python train.py --moe_layers=[0, 1, 2, 3, 4, 5, 6, 7, 8, 9, 10, 11] --n_head=5 --head_dim=64 --qk_norm=false --tie_embeddings=false --parallel_block=false --init_std_qkv=0.0358 --optimizer="muon_variant" --lr_head=0.00593 --batch_tokens=[131072, 262144, 524288] --doc_mask=true --dataset="wikipedia_en"
Below are experts of layer 2 (counted from 0) of a mixture-of-experts language model. Rows are named router (the router's row for the expert), down (a neuron's output weights, with its number) and show model dimensions 288-319. Each number is 128 + 24 x the weight over its row's rms, rounded and kept within 0 to 255.
After each expert's rows: "comes before" lists some tokens at least twice as common just after its tokens as in all text. This comes from a sample of Wikipedia text that the model never trained on. Tokens count by the router's weight.

# expert 12
router [ 86 133 148 155 153  70 149 102 136 136 127 123 147 146  93 151 116  86 114 128 166 148 162 145 124 139 121 163  95 112 158 129]
down0 [ 68 172 109 120 131 147 129 128 110 130 157 143 136 117 134 127 109 159 141 133 108 140 141 127 141 126 160  90 146 139 132 121]
down1 [204 136 134  94 165 115 161 117 170 136  98  77 123 160 127 147 123 125 129 121 161 154 117 135  89 138 160 134 142 156 169 141]
down2 [144 116 171 110 152 120 120 155 149  88 111 140 131 133 169 146  79 147 142  69 143 120 119 138 111  90 124 148 133 116 119 121]
down3 [133 142 133 155 141 104 134  88  88 126 131 106  94 132 109 117 122 113 116 107 107 172 119 105 126 104 132 139 156 161 155 102]
down4 [126 121 132 131 167 130 135 114  90 119 118  89 150  96 109 148 105 132 114 155 105 140 138 132 127 131 155 127  77  84 155 169]
down5 [ 60 109 120 132 155 110 143 110 108 144 136 167 150 166 174 130 138 101  77 130 139 125 140 118 141 134 162 140 131 117 130 130]
down6 [112 165  83 146 148 139 160 155 125 124 137 123 124  94 151 141 113  97 148  95 108 119 143 192 124 143  90 109 113 144 179  72]
down7 [116 177 145 118 161 122 153 136  67 136 118 142 145 161 110 132 127 130 148 124 139 101 127  94 142 110 115 123 118 126 131  80]
down8 [127 129  94 121 110 151  81 137 170 105 104  78 138 130 136 163 112 132 134  98  95 104 135 166 133 145 143 147 152  83 182 112]
comes before: "0", " ", "9", " |", "8", "5"

# expert 14
router [ 49 115 130 129 165 134 103 143 117 131 107 136 141 144 126 125 155 140 109 113 124 160  97 115 139 124  86 147 132 145 144 149]
down0 [100 157  71 112 131 137 168 143 134 153 142 112 127  93  85 149  90  53 123 142 115 135 140 126 114 117 145 127  78 150 125 146]
down1 [ 96 129 167 132 147 137 136 107  81 142 101 154 132 151  98 139 114 120 141 138  98 136 109  99 118 167 129 181 145 112 102 156]
down2 [142 170 195 107 116 134  81 127 126 121  93 137 112 135 122 153 189 101 173 132 118 149 125 140 138 128 143 156 157 181  99 137]
down3 [ 98  92 135 131 119 102 129 108 156 123 181 125  97 139 109 130 138 146 139 133 114 130 134 112 148 137 128 126 144  93 113 104]
down4 [193 110 143  78 136 152 125 135  94 159 126 146 161 106 143 124 147 131 160 142 179 124 116 107 176 110 115 125 113 113 138  96]
down5 [ 99 131 116 106 125 146 101  82 126 147 159 114 104 125  99 134 121 144 132 125 126 137 158 126 143 122 132 122 135 153 122 111]
down6 [113  98 172 117 153 144 140 127 104 118 157 143 149 155 128 115 100 157 149 145  78 159 100 139 114 105 145 132 142 152 108 134]
down7 [ 96 106 160 141 121 146 137 127 142 127 135 120 147 120 167 109 163 118 101 105 123 129 127 108 140 187 108 123 115 103  93 156]
down8 [127 104 111 144 168 130 154 140 111 152 171 123 119 137 137 127 136 169 115 110 120 162 132 126 137 144 114  73 147 115 121 119]
comes before: " of", ",", ".", " and", " in", " ("

# expert 3
router [135 112 160 126 148 122 131 157 130 115 130  99  99 135 104 151 144 175 109 114 142 134 158 177 104 125 105 135 129 157  79 132]
down0 [183  85 122 119 113  51 101 137 146 113 138 124 132  99 126  96 122 107 116 148 155 166 175 153  90  78 118 119 130 125 203 137]
down1 [ 96 129 173 117  99 147 126 131 152 144  84  89 101 182 108 157 138  97 129 124 141  88 154 163 137 134 108 134 111 140 136 118]
down2 [ 74 115 136 152  98 157 134 135 112 120 157 127 125 133 117 108 125  87  90 114 127 138 128 110 126 150 129 122 118 106 109  99]
down3 [122  84  85 109 138 126 139 121 172 128 120 127  68 135 161 128 171  99 114 160  90 121 140 164  97 127 137 148 145 171 120 167]
down4 [140 112 134 144 132 132 140  79 133 129 119 152 178 172 111 100  65 109 110 152 143 101 121 106 137 128 155 145 109  86 130 153]
down5 [120 180 119  86 104 133 145 151 136 154 125 156 131 170 107 111 144  92 152 136 110 135 131 160 130 145 107 100 132  97 125 149]
down6 [114  89 107 114 146 108 120 131 123 145 114 144 117 153 173 152 126 117 122 151 109  85 150 126 151  88 167 151 138  99 124 122]
down7 [149 155 100 103 140 129 134 121 111 131 112 122 138 100 122 144 108 104 118 139 126 118  86  78 115 127  83 194 199 143 133 123]
down8 [ 80 143 155 158 104  88 116 139 166 152 108 152 119 116  79 146 130 100 147 102 136 136 182 120 126  76 122 157 153 137 140 172]
comes before: "-", "|", "\n", "==", "The", "==="

# expert 6
router [114 106 112 103 121  72 157 105 116 148 149 127 118 111 136 153 130  94  96 130 146 140 143 108 110 134 142 133 135 130 175 197]
down0 [145 147 103 121 105 136 129 143 116 125 143 108 128 164  82  76 121 147 137 140 130  69 167 157 130 115 119  83 132 152  94 143]
down1 [127 142  84 137 139 119 107 133 116 148  80 162 131 131 146 119 141 177 184 115 151 127 138 121 145 137 132 159 133 129 143 139]
down2 [ 88 129 114 109 136 111 130 138 100 143 125  85 150  96 116  69 130 141 114  97 138 116 102 115 150 101 131 127 102 128 142 152]
down3 [128 113 117 129 134 147 108  71 115 136 116 168 125 111  98 128 158  95  90 141 170 149 138 104 103 140 157 127 116 104 154 170]
down4 [154 103 147 112 142 119 103 115 117 120 119 123 152 144 110 102 144 131 133 115 119 115 176 126 149  98 150  70  97  85 153  98]
down5 [102 100  88 116 134  98 181 149  79 134 117 102 107 117 112 187 144 129 122 119 130 138 170 149 148 121 129 113 144 162 126 118]
down6 [155 117 157 133  85 140 129  86 127 122 135 108 130 138 178  96 108 115 129 140 121 136 149 128 121 152 122 123 119  83  97 139]
down7 [117 163 132 166 138 130 139 133 127 115 163  82  91 120 122 104 151 134 158 101 104 132  81 127 139 143  66 129 145 107 151 166]
down8 [ 93 130 119 133  76 171 122 179 155 115 101 152 103 127 125 136 101 100 107 144 130 162 152  97  79 150 128 142 158 114 120 150]
comes before: "1", "2", "3", "0", "9", "4"

# expert 7
router [ 51 156 172 127  93 131 145 165  99  89 108 162 139 147 130 130 136 159 126 150 135 149 125 112 104  96 104 179 150 104 129 117]
down0 [156 148 124 104  92 129 139 140 126 173 134 113 139 120  75 132 140 129  66 122 107 169 150 160  98 124  95 116 108 103 160 151]
down1 [119 118 143 152 115 132 130 166 103 152 123 118 151 118 107 135 106 115  70 143 104 108 114 131 163 121 113 169 129 138 107 130]
down2 [159 108 100 136 133 147  93 136 115 133 123 144 133 126 195 164 111 137  81 115  85 117  90  36 102 160 108 134  77 125 141  97]
down3 [153 162  97 131 109 147 137 124 165 118 154  95 146 134 129 109 135 156 108  82 101 142 179 139 145  98 122 112 115 141 159 128]
down4 [ 82 172 100 166 117  90 136 114 115  93 164 115 129 113  84 164 144 100 116 112 133 140  74 149  65 143 130 179 150 144 141 126]
down5 [136 176 150  97 125 154  99 129  95 101 154 117 134 177 132 146 108 121 139  98 146 114 114 168 169 141 142 149 142 109 155 134]
down6 [178 132 118 102 128 152 129 110  91  82 144 106 176 120 148 126 112 109  97 171  97 122 154 113 121 149 133  99 136 121 100  95]
down7 [125 112 127 116 142 108 100 123 112 134 139 120 131 134 123 156 134 109 125 158 167 110  81 154 148 147 118 104 166 149 158 159]
down8 [ 99 124 110 119 129 117 146  98 101 136  99  82 149 115  98 171 132 158 138 109 166 124 124 183 122 142 121 150 156 117 103 137]
comes before: "\n", " The", " He", " In", " It", "S"

# expert 13
router [101 126 124 139  65 139 135 104 117 112 146 121 151 155 110 127 155 137 133 101 121  99 140 105 101 147  77 161 124 136 146 116]
down0 [127 137 115 122 123 149 135 170 111 106 138 113 135 112 107 111 120 165 107 118 180 108 143 120 137 146 127 134 101 122 170 120]
down1 [155 179 122 138 131 121 161 111 145 148 152 139 154 121 154  93 115 121 163 140 128 103 131 139 152 122 126 131  98 132 171  66]
down2 [112  82 135 163  79 123 121 118 136 145  96 150 140 137 142 136 106 179 129 120 114 136 139 105 130 113 129  94 164 150  88 106]
down3 [132 166 140 151 144 141 128  97 137 121 122 155 122 167 113 145 160 101 113  92 133 135 120 135 146  89 109 113 119 125  81 156]
down4 [112 144 124 157 155  87 170 170  90 127 152 121 142 153 134 120 145 136 135 129 138 126 106 122 142  99 132 154  89 104 140 131]
down5 [114 149 144 103 171 158 110 101 123 123 161 126 140 127 151 114 102 122  89  75 129 149  87 156 159  88 148 109 136 127 118 155]
down6 [128 101 164 170 144 140 150 138 141 122 128  98 122 150  97 162 149 149 104 158 119 115  97 150 126 134 137 179 135 100 104 157]
down7 [ 98 148 139 129  90 149  97 142 129 130 164 120 158 138 125  91 112 136 141 128 126 147 101 144 127 108 135 107 181 126 138 111]
down8 [157 100  77 154 163 147 116 134  81 138  91 108 146 125 150 138 125  99 108 157 130 137 150 112 127 108 193 146 108 126  97 102]
comes before: "-", "\n", "|", "==", "The", "==="

# expert 8
router [142 131 121 136 115 139 122 133 116 152 163 175 151 149 106  85 127 169 165 100 156 138 123 108 135  98 135 127  78 145 106  91]
down0 [128 112 132 122 138 104 131 140 129 119 109 134 149 170 134 111 137  94 148 134 133 146 131  98  50 118 113 142 138  89 146 151]
down1 [142  91 161 132 133 109 148 120 157 134 100 122 130 125 122  92 140 106  89 136 123 140 154 100 121 100  95 127 143 138 176 146]
down2 [144 128 147 166 148 119 112 117 120 107 131 144 106 127 138 112 149  88 122 102 126 154 133 108  90 141  86 111 133 140 143 119]
down3 [126 117 108 123 100 114 103  68 130 137 129 138 127 147 115 146 115 154 198 143 125 197 148  70 160 112 126 129 101 178 136 110]
down4 [121 110 134 107 157  92 122 142 131 131 153 169 118 103 130 124 132 118  94 143 160 140 112 117 116 127 149 123 101 138 115 120]
down5 [170 124  89 133 121 159 154 156 148 125 152 147 127 166 124 100 131 141 130 143 123 152  92 115 121 118 140  55 153 127 112 126]
down6 [168 148  95 143 141 111 164 160 149 124 142 109 134 127 137 127 122 110 173 143 118 142  95 147 153  84 179 117 159 121 144 184]
down7 [178  92 149 153 103  96 136  92 142 130 145 112  82 147 141 114 102 130  97 111 105 137 104  77 114 112  97 106 109 107  88 175]
down8 [141 116 118 125 128 175 125 158 151 111  97 121 126 105 112 174 126 123 131  93 135 130 168 116 160 103 120 121 115 134 150 116]
comes before: " the", " a", " his", " an", " be", " was"

# expert 15
router [123 116 139 133 132  93 174 163  96  89  65 118 110 143 125 134 103 115 147 148 152 159 173 109  90 119 110 129  80 133 120 165]
down0 [130 119 109 118 119 126 150 164 152 181 185 141 127 143 136 119 113 147 117 116  78 108 110 131 120 151 172 107 135 186 141 122]
down1 [102  94 114 129 136 157 150 121  86 118 155 116 127 109 109 141 180 134 111 158 142  95 117 145 156 138 127 150 116 114  95 136]
down2 [136 151 125 144  88 128 125 127 146 185 107 131 105 124 106 171 137 136 144 144 145 157 143 130 190 144 109  95 121 128 103 123]
down3 [170  82 127 129 105 132 118  82 129 117 128  83 161 155 101 134  98 130 134 107 106 136 153 158 120 107  74 146 157 125 134 107]
down4 [ 97 120 133 139 113 118 132 115 126 105 173 178  85 124  66 123 138 121 140 127 130 115 124  90  84 141 140 109 107 150 141 130]
down5 [144 134 137 183 156 132 153 135 138  81 113  66 118 119 158 152 144 105 125 124 117 131 156  92 179 151 158 132 128 143 152 147]
down6 [118 159 104 123 131 127 123  67 164 118 126  85 113 125 144 123 145  99 140 121 108 198 142 102 113 138 118 125  81 170 139 148]
down7 [140 138 128 152  92 141 157 111 122 148 112  76 117 159 161 108 109  95  93 138 126 117  96 102  84 117 134 110 157 108 174 150]
down8 [127  98 143  98 117 123 124 130 148  94 153 116 187 119 113 127 121 141 158 108 101  97 145 134 117 134  76 132 124 128 104 139]
comes before: " ", " \"", " which", " but", " A", " he"

# expert 9
router [100 174 132 129 167  93 157 143 179 164 118 168 103 133 106 133 111 101 124 124 130 142 124  90 113 115 145 134 155  99 157 125]
down0 [ 94 108 124  97 121 134 108 141  79 117 133 147 126  59 129 163 111 107 114  97 166 118 148 143 153 134 128 148 121 166 140 117]
down1 [129 126 134 126 163  97 120 147 113 184 121 121 104 120 110  88 168 161 122 124 137 106 106 128 147 121 115 149 164 116 168 156]
down2 [132 167 160 129  89  67 123 146 142 163 131 109 123 121 127 122 158 103 152 128 121 147 135 118 173 158 105 137 129  99 131 112]
down3 [ 95 110 148 154 134 129 133 119 183 128  96 133 107 108 142  90 169 164 136 152  82 122 178 123 139 159 138 124 170 114  89 151]
down4 [167 127 113 169 148 130 124 148 141 150 123 134 159 118 124 116 163 130 151 156 196 129 117 150 128 119 160 129 120 135 111 107]
down5 [136 142  91 132 157 121 107 105  87 128 110 128 135 137 121  93 111 137 126 121  93 171 115 158 111 145 101 127 118 119 172 142]
down6 [149  97 137 171 139  84 141 153  98  94 176 164 112  89 145 105  97 112 116 117 123 121 143 150 122 103  76 104 174 110 148 126]
down7 [139 117 116  99  88 158 152  95 143  75 125 154 132 106 127 115 168 133 113 126 125 135 120 109 104 152  83 169 113 134 145 156]
down8 [133  93 158 116  96 152 124 161 136 184 130 171 142 141 152 167 150 159 119 108 143 140  97 107 119 142 129  98 160 110 115 155]
comes before: " the", "0", "9", "8", "7", "6"